{
  "num_hidden_layers": 9,
  "hidden_size": 256,
  "n_experts": 8,
  "experts_per_token": 2,
  "d_expert": 448,
  "d_shared_expert": 0,
  "hidden_act": "squared_relu",
  "moe_layers": [0, 1, 2, 3, 4, 5, 6, 7, 8],
  "router_score": "softmax",
  "normalize_top_k": false,
  "routed_scale": 1.0,
  "balance_loss": 0.0162,
  "balance_bias": false,
  "router_logit_norm": 2.0,
  "init_std_router": 0.0397,
  "lr_router": 0.00105,
  "vocab_size": 8192,
  "norm": "rmsnorm",
  "norm_eps": 1e-05,
  "tie_word_embeddings": "early",
  "optimizer": "muon_variant",
  "learning_rate": 0.00239,
  "beta1": 0.9,
  "batch_tokens": [32768, 65536, 98304],
  "max_seq_len": 1024,
  "train_tokens": 394200000,
  "max_steps": 6760,
  "dataset": "wikipedia_en"
}
Below are experts of layer 2 (counted from 0) of a mixture-of-experts language model. Rows are named router (the router's row for the expert), up (a neuron's input weights, with its number) and show model dimensions 0-255. Each number is 500 + 25 x the weight over its row's rms, rounded and kept within 0 to 999. Numbers have three digits each.
Before each expert's rows: "comes after" lists some tokens at least twice as common just before its tokens as in all text. This comes from a sample of Wikipedia text that the model never trained on. Tokens count by the router's weight.

# expert 1
comes after: "\n", " |", "|", "-", ")", ";"
router:528521491541458537496498528525549507495522448488494502488496509487508475518489482505445479469536438532499517527519471524508510528535520465495503459514471461524515514528512515487526501529515470487510460477511467538489461462489504491492495505520537486500496512513483471520499462525504494539473508522519486527474531506507447529507482489530516460490498502533489480508481515548459474494516490483521544495489501512440483471536514470522493488512468485505493510475520542514510527463495494451490551470503516497435539535500468469495478522524521498531504477485492517452489510501494513468473481497518495455549457454545539496534501505523484490508461506474498504519537495494495450482499493482454531524494526526482497508497462522465452517492545541484514508467509492473529468512468478
up0:502481511479495525525488484491496554473458521480495508529465513548522499498470466508520494528486505460493475493443524493489512529509506489461482524479491543482511468472438519526522522483479513464513492555536522488514470457511520493500527497483459467482473547520519465540467515510475473492505506517457447481480443507505450506522489474499518496501481466425519474520502476527467476499510484483512549534497511514438562503494516502496493487453484528531499482502445453514497475490513477470536485494554471523517490470497507477523514506495541496483548524488500467493477504483504495557496543519491487484484487478485484491505536504490544539567457476493490493485527515501485482502475536488496490517505527479521532502502503511452502501490493522502507525505506500482470485497491521
up1:457462464534498515509529481472496501519486522412490485498503506485493522547483550546530478472479546511486499486469528547489474508499553516497511542512492532523513518500457494486499507478504522475484525454488506461490532506507461480437478510544521556512536510518488529519530537496551456485510501527473497506513472503499493482508515484482505470516467519474511476514476455495464504500499498487523480443557477513516479473516486495486514501502461523502509451483482486491492544454447500538467491564510483505528508524502505511512491490488473495484534519491515506510516485485446516491472509509501483516492526468471479552480516539564521526477518469523456496482534501512501501464508522506506517535485492485503480501498508459483512500506485515490487448454517489483474483499511481
up2:511470450492505525503534515461520535478514531508474470499515539472478531525486507500475524472461496507522529445543493498479516521482441519485521506484433467490521525490475502489532503496481485549498454491454465514497522523539481525538462478480507528478487507501487516534523479462516472531534476487480526495507516569495483476474468501501475519505483503503458493499499537510521490482449473482496490516469461444445491504483500514456456496478460515513492494512487453462497479534510498483528531494518523456513486516558478499495527496459487515506527526469487494470462517494500513476509461451523484505500533461506514496499506489536481528430511465498470502497489497529498458518512537486479478511498524544503503503521468523502474477506512523509508469545486470504503505473476485
up3:492500483478522480476522527525484467526513470503514491517545491493516498508485515474547527507472476518481490483503488513525471480471502508489522482534497477482496495430510516492541489539528538503524467518540506478509531512509527517477456538487525500491529504483528462538511473506506523506499462508511518525460470453526508557506519481499496521482441475507512513475534516503470546528491534503465497473446515471487483445486499509478497508498487543494515484461515526480477531480457500515463531522493490528506522528522511517491480534524505512529497439520507530476525502560500523511472525480471471498526526496491518523465502461505470500545465449478491470488488492520498519466466523488543480499476510466457512459477469512506436519484506523508506516460479480502487520539483564
up4:462512479539530485441489506527500486556501492509478480493533532491558518464519543491509500518502501474524502505475532506486566513489507514476481522473505534486473480516492499501496449558517506522481500522465462474539508493593483486481510462526512496529500481469509484463527497489471456485456473478464512505505493539531525486487522473508474541510533510467486528490512484528517483476487526509485508495481509490504538496447524481490484482470480540467497484509523496529512529483512460527515484464508527502488503537467503501513483513491499507488496500521491511536497481466535515565500500509489554470537476472441523532495516536484541524549530518525487527507546474509536547504483490503498483459497475487502477477475541530531495493471535492483481475516496489499512537504495482
up5:494497514518499486490518442477529522482515504510553507484488501494500487462512488521545490520482473509466500519497528507470548513501494486514532543507507561536495483498490488480502501519483507502501478470493473548516497535518521495529516473474508444480473533445468492517481486508532521521511513516537515468522536496507529467477507517505523501454474541521533456497481528515494497515527489485520447459541465540498497507510481475455487517480502513489521558492517517434500474476483469487503485517523456529447508500484529507466500562520539454519507501509451496485505510512495519475546504499524507505540501467509496523537525506491494572502544453494468518509460493486463505496516491490498488474487515519528478495432499528479518505504460507482521490522469533461513510460520481
up6:517480512462485493499526522513519543474522471495494502510508478520486481506511455454521481523462518494518515466463537485517516517499485472513522463464517527519499529470518509499529500536520462514505492492486483492493530495554493481516528533503565513513537522475442501502484500477493479488483520469473500463498495485544514507480504520504524512554528492491516469444501537539515517505497474501513501497482489492495508540529528531471479546487489419531541527506509489510516549493513445507500538522498460498539435514493494539480507514466495517495495508489490519502492514480504479538504499531500517502507459491518497494534511535462469523507514462522471450519485515495510534488497467437492530500557489526490482519507503511496485453518525510546541493536507442459459532482521513
up7:509552537486519473438500513484488500497528505496465497518490524507533480489490520524513519510499484478464470534501466529517484499489494543516519487549522536498512517494572501473538471479539501476474518496504515501512512542526491471508496520498492486521503524490500539488479565479478505478493551496531490524497506494463505500536443499461533478511477470506481476487499494516550479546463472480461502542537493495554470469512546542470522491504468500467517514473502538498482506521514461490498520466508501492503504516496480514502507479496516514448500490475474442465484478491522480514519490485475487485484477518485518515491508504481496473518523513529461507527493491508514491538460487515400494509527494478477447515482512514529520490565458505495529506503461507536521500462489544
up8:498499468532517454498535480486493491525507498487489474519552492483505488506482482494501520475524493463521527496488510470469504502485486505471547532544546496461536506518447498518498488544494522502524486497499520502507469462539527461509435506536506472474508491483517537492483481480474500500489496539513499489507493500488517489534488453504480486519486506507496513516535463491553519521512507494490491494516506507485501476501546541521511528526537535486507495482538500518508514457470513429501539516464478522469475521463465517518509500454505561532484547443519459509527486455483495472546498481501478461492509495469479495463499537518560526443447544506509511456534515487538498452528520497489501466532509495511494481491506500499501509490524520504484433492514535490500544495501507
up9:552514520481498505450474505483518490477489510525496500459482490534481495439513530440501516436533504501501487456481521489532543541477519467496512513471495508513457502520503489468523503497496514470491510506496505534497495497510524522503478535561481478480496471561492484495515540494521533540515483514479489520505528518485479517553500507524478515517505484519529503527492519463437496560500497489538511546453506467484523479523508481529499467526492550540508539477519519502492534510500481478528488498501446511501496488498492482485516522531477500478498505516494509552470426495499463472490516523528524549479517517474465490507516538490537530479501467481486489475533516455508537478456476495453498498517512515474511513516529478546486518482539495523514488514493517495501509553530473
up10:500515473510527456446502449464546521488491469462524498496474495527526520521513492467533462502498493488486521506482494545517469512519462537472499517497460498521499489533455488496483477565564524482531508535525509495479509458521489540527510533511519506519466467513484503474515482511548495545495481501454566483467517484453480534546447490481493459439499507490498506524507498510512552501519498472516484489499499493540510491486480499463509512481533474491490490501549490512515447510489519478504470496503466522498538512532487510502488522496474503525493472537517496503502483483483488522472497503487482501514493508519479519505460516494460497484473513533501493488454490494481455471484503496491537465491530545551509492524499489543523460505492502503497518528532453549536487456520544
up11:501508521517498470485487498535523491498494493476497512510473485475490550471540540442533501510521488494488518496484518504471506516467476475507503473469507532499518507537509525516505487512471491496497501461562508507503539495525496520537505513516439512486494507549484491498447535502465490552474512507481529478478559504489514501443469538519537503469471473504492502497488514496482458503543482502496486489474560479495506463491466484479512571496532528522503472537492501485501521558522512507522508510496487531456516490495505488456473486545514486501497544523507500560463471503506443489472513481499471466470520528526529504480510451496510538492503492467508487516515500495480540501523488507502509527518527490493521520479451472498493455485466507504500433511454456490451511478499543
up12:512506553471506502503515481518499522430448531507485475510482496497503543490463522497493525502500515514497525488490492545468513496504488541491494472535469491536531532444468497545494484542535471562487537556525489510519481464485542519514535474539529472493530509541479491544526497547480442504542508499504537461533481506500480485509470478508512558483503503496508464526532509464518496492451475475481483468492476532483441473497483540512499522504501490453547528502489488506484537477475505504487517494496494477514520502495452506541550481476495469530499490487482529521475462508469518487465493519522461514503513529487501495532519513519503512515503505526504532488477493488484524509483496459475477477488488482437513497510531479504498479490454486486499486507471475562478515497514498
up13:472526508534514467540490503496487546517514487473523524486528513474546537488502463534528538499512530470511497516540475442515504507515549531483538463486463499510493544468471465511498511491489510503491517496508462510472461481521506555499519485449527470495500518512460464510493500489507469523493481508502489531474531483491492479552499475518500532489462494519510485510517534490467498509491486527444476498512493503504525458461518506480465529548510537472465536502490484501501529491500445493472506509471486493461487514489559539479531565492522471472477529526520498479498520525514512518478533546477497504481510525515507450480521488502533473460516510534532500466493509479506493501497505494489524531507509562493444474484508431495490477485503515535511507494515487486464461522554494
up14:516463489484491509510482528520467511524480482515550471474459528496504489509501496480436501507514516477521510492496514469467497560494494495503506507531535512539518505480487464535495494504516525506530532522499438545494536525452499532494493469502448538474543495540510508518516488502488530487474522499495525471523492494521471485558468538490496494540471500499527484467479457480491495510484497502535486511510547493536508504543482498475466478492488495501520512526510534508494480518499500476473471502508500531499441460533519505547488526517500488492476523547497527475537535449502449493493488471516469493478526530448481479524484496507524456479476518511492480521494480512464459493473540508483509457481508498486520491473538535501501480445461522459547521511474493438510549481510490
up15:524512513569502467481495460531547524528508482528480519515457486518554488464494541513484524481500535514468472498521499539504496531499521478510512514479464497521460515504473520573488505503508528525513508518500542501525492478475474494471488477535500463523504537483496506495527471489507516484488489497509541476501483548474465524509489504541509475495551499547472466469502471464501462510521538523486492541492498524491488497501531465468491495456501519496538518496489490493483510458489449517465567481539491496503490477508499480504528506485489499481477518475519478468511480536511485503504461522475522482513465442481503538518525473479505508486496521510515497550530491459505490473476439498543476503497512499488477560546477513507515495458447464491494536486517500509507457449490485
up16:480488439480510474464498485452502484528500543554538496499514525503479519512517469457503494505478489480460490469499503498471498481557522495461507494549504506532471520489484524519505496515462516532521512508503524501521500497531470499511509543470510493494530500509493472531516503506482509465562493512553494500486492522469490520540548459484532491503479493466546504504493525473515453516509515517542495509485505512473516538512495554497578498533533502464488488542500495502537510497487465516525484518500447541530504505514496480539483473502520470481524516503540471526500525472500519453473442503549509539511491488468443530519498508477479542518488469476483527511496543497497470487487490539485470506478511519472504454536468486515518502516451510502543488516544496474532504492501496
up17:506518502461507517467520513537512469456498479471503491506521535501518523497458476487484531483463515473464546534502487528517505498547502509462515478495532521433480510526518501481507474518505522478504465449497482464499478449537457515498513500491495508487513555474506473505486486475449531516517534475506467488496524517498545509511499507516507487508536474510442511498487456448529496532484488530475519507522511502498489501534499501506493474437494508467514482508527508489512500503466560494491493511526499476508533468479474455489515497513433445500508495494552512504510512547491458479501486478505483487539455515489538519478503485498513528522531526477491561473499469492533451468470491519494478564455491495540508501511498508485517504460519473500508545511505489474503482555504523
up18:451486504458508523474498491465527451523507459516515497512520524470505484538489510515511550457514496514504449476484519445536483516482522444488509478507477510496534504498518491528453510489496505512499485479489526517467496526533482516508485515508484486528539516545472490470486464494481501453470530479517475513496496489448504506507550493522539519511504497529487523501524517502481490480523481486508505567468475480477514460488509509517489484552524512516530493512529541493490502501449516533516513507461452508526467497513488479498515519481512536523486485505500537510475561500504488539545510527529457475487482524461502463490482507471487495543486508490471515522532480463520477461519494492478499526529466513521518476471505483506569520507501490460496452474553518537489499454460548
up19:506525504493498459485517515463504491513524492499501473512482509460537485532499465502477508537487509502507439515534512500480515467476460496480477520466513494502522459513459485503514458449512494471534491544507521513491454487510537485471521509466520506487533495545477485487489540473495502548497534503525507513488466525518517486509483534484483556508529537466516509541451489532504506486489517505529451483492494531527516471456487545484520528509476504513473466534479506499519489446480554491498471482495490519530483536512465479503487466483490444487497536525468517523506487537480494497542465460470525506509504486501526481479517507452476514479557518502533520470477516452494512538501484456517477481498520476502496512546545521493508504442549507500472496452493455510490518466512503
up20:513503500495450510475563515513470549524483499492518470444514544534519506493482534481500486506525506489521485536507548559495487489502530541536562504496541475480544513520520520528482468519505482497520510508512553503535509483458476488522477530501522482491521464530489508458456460435482523468510489488483500485485477514477466469545495532534518484535485500501482438511486514500516523482490530513505552502547491507502469486466515543517506524488504507545495516496487468494484491490507482532501516462482507494504499503523466543486437508537468508464523491516512514452490537489497523496500461539495494531529516500509472463513535496510513518499502484536515524466523475459491504508486514475552531484467493449467485487502460494479508518475528457511484493520526498477499517487496507
up21:490536496495500501472511493498439525531498460508506497514488526492501485508485496513490508540527496529485469556489537465477533511477458459488472492514519545497500495477521480494489510513512495544478524499488504541472470496502480529445487544486530504481510557543499466500519512477472490500499484492505517513513472479499475540519529531472518514459506500496486551533504491497470535527522456530493522532532510556466516491533494489490497502537458523475528484488485511515534454526476481496489486523483477492475522492536508449532512490483483458455500549525523507544529473483538512513461509520464553469533518473567530504506503509489493497531486499520462451479510491516484522525512460491485562478521528487506488500542493494496542514507513514512505464482492451483544522467514482
up22:524514515478558451512511497523497556508498490521522491509532499522507466444471515480493548499405496486480494479506515471480488517511517512512497518535526503504469487519466502519490453472517510511492475493506506483470524511523485514496495493520481488535542536494543486494526509491511472503523512507500527500552522474505520451448513507517468526461497540494487504486553548472524471486509482513504541496520495470557535517476472557504504489504499481517516449532484510521491481466495509509546528466472472486512506513494502502481498545570488537466482500488494505511497531464494500496504484533485499509516454495448457456496519490501526548530524487491548509512504495516476517510479546468510470513504520492544476532538495485499507493525453495525531552493503503467509497509459498
up23:488478513536460536475534503502500478507490485473512584488483542465517516518530499486488536501490484467552486510520466515510509489510460522490499511503499477529516523520508463519497483511524490533504488516516448514498463478447478532512507481507496473467485538502541506508505512480489492493471502481529507552488503492483492506470506499506480526527468467461439468490510502531481533514512531469501471507486488499516518508511479551466528488530509522472525495531503495458488508516485502479509543479484474523507524488481558481544534528495517520494537465465483470509514491502497492544520513459496468541461519492457477484454523503490470494493538551496492477540501517482481478502466470496519510566529522495505480494494548530450557548506537518479528515456503508477509535532490492
up24:531464523469471491518442496514514529520514475473507510523484485499498507467510527479491518500521531509521500481503477478554503474502522545489514533484501454483491491479535529475477481483499517512516525503466452473510518480490490576512529493503512520547517502498475486498460506493522507503530542547523495504533463513471523542492496501452514472496523500471454512462513508493516513471438469535545487549505484547455497498547500496494494506470514471456534462490523539522494461475510494493515483533474519525510471524490474530510476507519495531507480526473496460487535493494464463528514552493495500511484507481499526484471512512500487508515503518513467445474499502429495516525487520455499439500531514521535524543511491480474524511494526514524480480499477495520490459515551471
up25:480508473507566512554512473520498523509475512497469483485502503532476501548485511507544490518491476504471489502475494560530445490445495499467445543522514504508453506491501486519475505522457499494517535463522547505474489506518518526529511480536459485473492490506499445464483503535515527529514532537468508478484556536547505482486508461478499533536495526514488500518480477517507490485463471529479534513498522528544479531511496477463497533510501536466503469482534477505501554497487507522470466500476470561525507507515488502534557530489501513470515473494517536523481515482494455529530510497490520469486539489502494524535474520489505478512518541470473466526518498506494510488502468470507538494492521503473486522508479515475515513497481475483450520478455505453481489516502475
up26:517563504513492540487469514477449492516502472478542505491494541459501492502500515495502518501509521509443551495492458505464474550502522509526496501525515481471513546532465495546469526481533492484524491474477512493506525502496523525474474511467521474475476483490540499480512483542497521485519493533494481486474490508466543567500434488438472514549498513514512492501512524512500510562492486489484495518515517532490487497491452476531466535496449502484517478517472516431515475475482501490506533523531495485500537486518520468515532509508497518523511515494457501481496526537507510535530529491549491457504450532510487518513509555506524529506490466534515545489501527492486450506524502510466510513467470511510531494531504490533489506534486537524521497538485494521479502532526493
up27:480494516499517510508447479530514484503473482506517470501472509518508489513493501507541484497557524455504478506493529515494495527517485471500482437490467477539544473518458451491507487529516490521488471460492550494511501513488473496503484505537508510511506505450476507510478472491531503492507536474511534524507445504481487521508497498531512517475479486490525491522493507503534547528494441501544586513418524474512508534513463556502493520547488497481510466478470476514519503482449523501493492495511533496486481478506475511488481503543471526524483461454478519532500517531576498481528502505487470504491490508487519512477472470542497497501512507524506507469520496494512502527480444499521452551510498543494494471516491520506477490539532484496482528508457521482495460508466468
up28:525511471494453501483539528489458480489493496512489523525508501519485523519477508514540516532474459516542548518516506504508514497530466546509520511467496449496512499505465490496470538463511485505500524465483508506469483525503490479482479503519526557512542491489470482543515511504507520516472502532477538485481485465510509467544474518520512529517502548496478566474527498498477493474493476467538508518506498501501518502505498490445491516471509473547516463537519534516489524470508462499481469516427505473490432478510510490548503478508549517440503508506446458495488492528523486522506527504497496483523499483463480473507493501500488467519521436530484548497484529482438480474497461509479484494512524499474483457478512505509528522550477507497520482490471494529514481530526530
up29:521538497505423507444507479537514470453506555483487470524530451518541476501491518519480535515533520484501493462450484471513478482514467527510493511474477510512517452555501468491463541477478497472495491506464511505512525485502485532475489508493509506425476482484509501472511482507511526519502531496482529464509530475501536502490523469495498520491526459533476511488456509512481499515540514476501448494506537488472440494472524491523508483492506486508535483502461500519506516481526501495511496528526482514493532513518550540498515482519503483500499499507498448457567536503488481529511489502493464495510514524528511457547494457516507520514515526551493496523578519526551539488503505510500489503523517506491491513486487515471538473535523484496537479525479512486525500474531493
up30:490467527494497524514491514535520467528480484505467478497491504512486523509509490521499498497498543501458469521503527495472503503497482496517570503492507490476468470525509468503501429531472520474488509461498543516510488489443476497443456513512544537544474587557484472517503461554519489480538492531508488497476503545495502535535518485494486469534514518499493460503459533473479537510473504490513468492514509479486481538514510515477504483492517489468505512498472536484519503519500527493489494480504508475517502482459520487535572467497491441493493539488498520496479522519563489503504537523501522491527512489494468470530481495480481492475479521481519495493495528501482515555541517486508457510510493494503457530501539479479511498529504501521459460505511480520534550470465485
up31:505500499458505481497519472523489509489488557510563501524512467487480533467468515490549489463458525456455528501553500485511522474454502457538502503501516458504475483488489502560450492494523487501496457484505509484530516469473501525514497446523471474462482486497508525477447500473525529478508491483500461513509501500486495510477516532466478480435528510549474483518501509513537521495488479481491518493460438495514510530514464474518511467520498511522511491514512517533493476533511462502464523504510491495513505482510500498505468458468463488484523499471487492506498484485478487511508523514541517443513473517539471516499478530539512493488517554493458517483515489517524467538496487514517511497487520487470470427491547494506522491447527493472477520465511512499446496500492539
up32:533503531451524493481501509534526435508489528498498519493453534532500520520566498500511482539504485461530483532483529480497517524499495513496439508453507519505534476516450543533514462502507515476482510485478482483530516493496491519503478501483539517492490494504497488472536466518508489458496523556473528480468472504521484498467525451485530474503532506501506475483490490491515514499486503561522483478502522505503522490498466543533481511517500499509452512527521496527487545491490509539489486520502487507526495514522547479504497492432483508505456495435484495466473508514500487438511534486506451492493505488529508490460499534478540475511491473507499530506506489492480539540438520541502526494512509551495436478505509532502497510489472517492476517465493477470474501476462548
up33:509518464504506471488501545544531519514467514456504479510504517469472476503445468519474507515506505467519442518507490450483493479494486494502505504468481472536439480519502486488447458467497501424482467480505508517492506500505505515520484509528481538494502480522515478501487448508468497480481521496499524477500500474521516474499477453532532532445502501515491481496489508480522475525504478470471490503481463489447474470523517521473458516490525493528469516476471532522474491515515498517444475511553490475509513518493502469499493553511531548496498464540497525506506498520488517487513537493529489460505496505461492475526488552498500527491480480526496509493450497509485510522498483528513522464509496515473465517512525512515510427452508523545548493459509478529513532549472458
up34:494557546509493530471493491503557473535508473518515520488537513494497486527466508484504534497457520479522523518533520477505493509481512543444464513546539533489516496542503488504490496506494483519484494512498493522464488473477507494520511504505534495520510462458467481498508490505499545511502467493531495444473503469496500500490488471506488505530496493521525531480498475487495480529490519507540478490502503523472489516510502484477475507517521486501446484496509489471542472504493465511485491466536528531538505560536469529461476502504530490481522487570495473480474515488488496536473510495513436506528505530497484480514534476490497531417513509518447502489534485479487489557480422510527506469508487515465492555515492552484507485482477466434482509495513511511517508461476492
up35:513516479492528524544458479500461528490526492512519535513463489472523537457482494484484455507477519475474540541511491489506464495491525485459505488530492535509529492491480445479480484500487549510473474513510512502516495512452498495479494498477530489575523462491536470488485525459519476478447496505495527461483480481452538520509484495464496486519514490500519500495506455475486495498512491496468485525508486459498519450503498503515518525482497510480487509515530461479525527491444464578535451513484452456483473434526463543497480467482540504494547496461489460493494487494534520492528463491499493541462523553520521482510495504503506515470539505503466503468507484480500535538504523485508467517514501501484483525525480502516490534474504496500472510486489508490525525541475501
up36:465501533521517501465520492522492487471464535524456502487485473505511508522485432504493509481455543478510501525528506490500526489540535491508493492536509498526442510464469514508494504498515493525466475480532459492475537543449494455533478537448506513458496471505486484467498496540503518533535506489521470532506480533481499534459483512456505486499550501474503474502500491484501456481483502522552473458494545524488521440505525513454510481531452545464482478510511489502512482507475487505506518509468503467487536526433508515502495534503491520504503497495492529500469499509480488493556518493449527477510473526490522511502504519483513485539490486492516463520496504468489487458546514471491502473516513466562532491499517526500466477491525499555533523519466504521516491510469497
up37:500487484484477507505516533524521529490518515462473474491525500481488491524493527483441531492480542486523539457479506518497503527483509509508444514537504496496480506499503556476512456524533491524516543491471518495495487559459511456497492541540519468519443511518492495479526498470478498515478519481535481490491537466509507523531490494489477501459516466588526499532505499501487514501471468528534523513487497506497503468509518483501516499468509526522476496478499472504557531486531519488439516518517541530471460441499493540496512511498519500446460482540473469505514506485519493490508505432543466499487537472475489485487494520486543533538488502495456508495492518480510524488515482491479520488477519498501481479475515512448496511481476540465491535503552496459494500483530486
up38:518505571486544518526522481534519490514484493509512515532458462460524516497495513518469509478452464516522520452487495465488504511491489521467511476483515535503487471537495523493542445522533519521534547487538515474513503483535492485514472491473530491491495501513489471482493479510442505522503505523524509485501515466487502457484483484468461507527494507464512502508510481518511526503492509470527498520475518529467464417489484506503506502537444501509498534511478554508520452535502508471460474520513464530500495439468496540460508484507487489483544518482525516549479500484495494510486515475490503504518436532475485484519475491532508497499529470502457487534502484491461482564496520545496505515518479549488508502559473500471486500482493466494508471512521507522538526509524495
up39:488496483468501538512563501487515521521509500492502475514502442465514513502503460497474482471474459442498453513514538538478531508481514491525470496522483491508524487483482477499491515500513496513543489516534492523485492515511505439492545492468496521488505515494524470482487502502480530487509483548535544486537484489505476533499502473429505494555482525535476540453485506497523477534475474498486472563489513498483514476494488490494489449505509509494492518497480508501506486514504527479524511511504501505493553503465488530503496557494501486520489480500563492463510435543480491518508486527539495469540438488469518451499479491507506500497503538487541504507522478551525483425499508525505524493481502489487493558498477461493497474512470524489508513476433510477506513539504481
up40:493529490503493491494495514474548482534436510556526505518519528528484521493488476468501515505491500532519519521501529489522541505460543514521497509496499490490486508506482495509509487479510497467524465469516502462466508501506516501506493522557463482531518499520496521488543514510523505459496459474506548439499534509494512503470463540545501507475509492500484483495438515519554451498531531512465502475515494509480512492501501512509523422488486486499490525491496455519565526478479502470502485511518450515511522537491512529525498447497485526546522516494541479476462514520496468514545536500482452517498494496501519552438505483509507512485488511494483473521510497500453539480496502464517512477543449500545541500520515477526508529498481555515497486503524512460533482488479478
up41:467534479509474516492487510489478488543501505466476486509527500527505516479467497499472506535510475522474467486525501517511504518483486468484512493535493512508524513559467521479521510511548492504525442507521537496477508490496486536513474503524521430525480479530491480511439472493515500472478524525520528483543483538461502478471501506495507501518521488530430464491538526534470507524440495495518514518481464509503533574482509473540528450536535499497537500500531507484479524482499503501497531551505512518525541527500517514473526483476557492499502499504519523497538497502479483468460494477498531490511481547493517492499481497489470527495510494545495524500483494548427492484510467480518545490527488468472484508507497519478509502506496511497479503483443507530515544552531461
up42:499512513525572493478517533506468512489489523477545507475498497472525474515456511494496502458483504510522465511499550548496459462503456508506493515479461477504506512522496506474521502504503507513501488490500523506507518511523514457509469526492485484508471496521524530476509473546515463492522513469484493463531504480513489488507518520467457445517480494520483502493469509494534500523522494535502577490495498550486540523491564473542492474514507493490535476518475498507519517535530517478493493576491428529452497516540534519507513496477494491497480477484508513501473492527492486458480466496539505538491530504458532428483495525499516483529522510458492484452494510466533498512508482430492535511448504498480519518516526495487530508524519504535519490496471501478472480515515545
up43:507552469468525512515511503486490476500529506514510489484514520488516553446492494466495464484501504477523520529503513514516555507483493514536484434525472469470497536490470454444528512480526518494467496491512532486483476478477473517481517519552473510471489495514522502502491537518493519525492506540463481473511537489506514493477543499495491499480505500500486437479500495437494514497534521525557474482523551529475492502533484466521499506506505502553435493482500482493481523495500449499517572493480508505518496522520515509497476539500493517497517503495528442532481506496485497518513506487481518539488483550471451523539483502472496498550545466479517510531478482544485503502492491483507459484514474539524529456518487459503529523460450514495492494497481539536487517491500513
up44:517494526477491487499495478491509533488497478519520540528515526514478519494521510494496490524484528490493524491459474494468532478493451502496500468489500476534476533513455508478452536465458530461489492503512514479509524541501483455547509475498528473517478477521498521497493471569505546457492502496463464539542468507505504478501510492510508489490501547500524502501493487518465542514512518489521495489504532475510451498506483528471538492482496518472529525528531535525487463515486510466538496521525493500544505489483506481458547513520507537478496503519535477522503508469552456515487555518507518520585506513498494518489492524472498500483504490488474514532511481509514497481486511445486480556504524539504527524445476506462499493459496516467496510487526512509458516503513598
up45:537506515478529473515530489482555519512494505492436500519499493521503477504475498469517500480463479481476493526489497535483502507490477530476488482531533487488496505481519480525464438507505493509485511465416453507519531454484516455474478533510460519472486504473485487523487512429493481496503490477497513460504478533464497539549515491515485505458555562544470475453477440511465480528516503493515495552488512478479490515515505473476480551487496502520502468466503522509479463461490496511544482497500498497501495532509533484515495483515514512483466523526464511521528522468502470512528517514519515465504530535484481517547529457483521479478488474511544499500521519498493494487468501499504491503518451502516518471541495477488557529488481509519456516472500522475500486518523528
up46:497487492502517454494523537532489482549508514486529485470507483506546483450516525500488413516486503546536468474487495466465484458463510474487507517505512506508491490436516499503516499487472493493495496462450491499515495526497519522482542502522516486462495486495473492480512449500495516492494463490545479504479502460546468469492502533496476505481497478485466491520501471494509514532491475479528511539478526487559453485512516521539505503507502498511481485455491476489502512446507476539482514519488459548470547485480468488505571502522515482496516521527535515500489488490532510522485508491567482496468515492515503521502493488526495535501508529513465518529529506499470450479504560457461503480511530543507473506517493491553483512526493549519489529505467528529490476496489541
up47:526504489517497487492496513485490484499521496522487466493491562482529507503497498461502514493536526471518507501486511509469449508502540474419519524528513494521509500490519525482488541445505533519529479498543514539490533464493495488497559494537493485481531471525510479536472441478471534522509515533499470540516456491534517513476517488530506491488498496502511488523494527500530501524472510482490496495523508518528516516512508463478486473514491480508488550441516542518500523494508467500521483541531471480489452496497501541509482476497470477449536479513440521508452555488514516529517479474509492506490486491492534518525503519528537496491510520493536474436531502547545482528509507515522520524485526519546505484560536509484452473542504490545502487476512478503509520530516471
up48:476453494482480504507518462485508486520505490474470444514478505463509522527548449481507518501509539465531511484491547479486487521510561518521515521482500494509563503495508514468477476508461482480473504491487500546517517463534478505497484496484460538510522490477484436513475530551446510498457496482512517513487455517462501486505501488480493463453506465544510489528530499475454513505497511485500502498496493489466555494485504454481502502498491507523480512525515451519495486494522502507494562502488497484518480483511507501473542471516509505506464470492549515489526475518467483524485475494493472521507523492439491559492493586490467506513531485515466520517481490507489553524547478481519543508496507509480507542500520501531511528527499482534496485530468487464472481478495471
up49:505474462485514477491543508505532514490523496519479504502519479454440539490513494488515481502501505481464472472518466521524516535507490479485536519505506520514498530517448499530485516478490471535504535451478555507542433496487483513483482528481512465500514470502501545476458473530480574505516528473489518470452540493507523510492474527443507475524507536455516508490544468477451480519489537509521495475506498506514516518496515469470457496490515496522514496485540497513504545511533460419527516524499522542517495526512461509527503508509498522499535541528491507464467493511511541539505505474498472547492460499498483497506500525495485492532450505530518540503509519508487522528538509506486475490476514471489508467522543476494519493504489466503473520469520478479524481529475498
up50:542524521505519491515494487475480476480504497485481489514540504503500500510522477509452446519517513501465467506517511471495546500490507509465452497467486502467488519488488522504517467502557508520516437495502484526513534549476526497472473532486508503516555534489491510457512484490503518511485521506512490490471483511508466513478510503530455474533511490493466524495488512490466493497502481499489433521465540540482499546458521542536501509522516459472476557472452505511509527523481471492548492476542471528496505477498492511491489485518497462475479505505445497509535512489467459529505471483525505505481501523501435538507486560520506480478474515478500492455483474459454462449513479550490535488476519472465516527496474506513500483539532538512488488480522481504498456512488524
up51:485478470489528551547466504527516505527496510513530500510490484465474494477497524494526489484481503505474507505511547489489501506529450496452467478481521529475528521510526525499540491475484508485524485451490498454518493518479506495502516549486488512502508505474466546473490501462476491501498490488472539505505501469492536548499506522445480494443511502500454488562501545501562542483480527488472517483509491513492560485475520529509503436481514517479516499508488458445498535507505503495465546528511515524523528511537501493510513529535522488510479512540450529480466501542483539523525573526484480546506514479494519519513493531518528506535519524474522486533516525499509499483495522484480474508487497536497505498522502490481487515527468522476557462459548530492502492500520480
up52:506523516475484483524549508527466467516522508496516470472469514514479461440542478540494512501542485497493522502519484459482474486477471509533540498494537520491503500457491517520476522529483480504543481484524469483520487521505492453474426512501515537533521513494497540539480482496548522518483555492523543516511493530510527519465542493534537473525504447489499519526479484489448516485517500528498512528503465532507516496484502532500513481483476470510494504531510531515519490470505458484485505551527514449495521465539538504501517493493509489483511492490498530542516486510531468488520460467493470459529491482450501499499527467495513537494489480478511512510484466480446516500498492476424515526496511523494560512533486463511487505442503509470462477509510501509493526530490499
up53:499497498490510516520514504490501510520483488476488518529485556518487550440488458516518484498466521510534525550450457496494480486472481481489513496540520533494479527466480480506491516498496485486493478525523537508517485492489516551480448486512489501464538492508531454501537465478536476484536511483502472499518508477539493504524533505496490486489495502504521476459461469496506513493508560521501488505529524509535513515497532525507527453533542528496493504477455547527504505524525473496508527498475531512469482501500516495473508526502514521481489491550471498506519480496526499516498485440513525548488479410528508507451524524493498570471476507509527497480499518451472463509497463525523505482462539489488515520538504515499476542523504479480525516527489496558486444493469495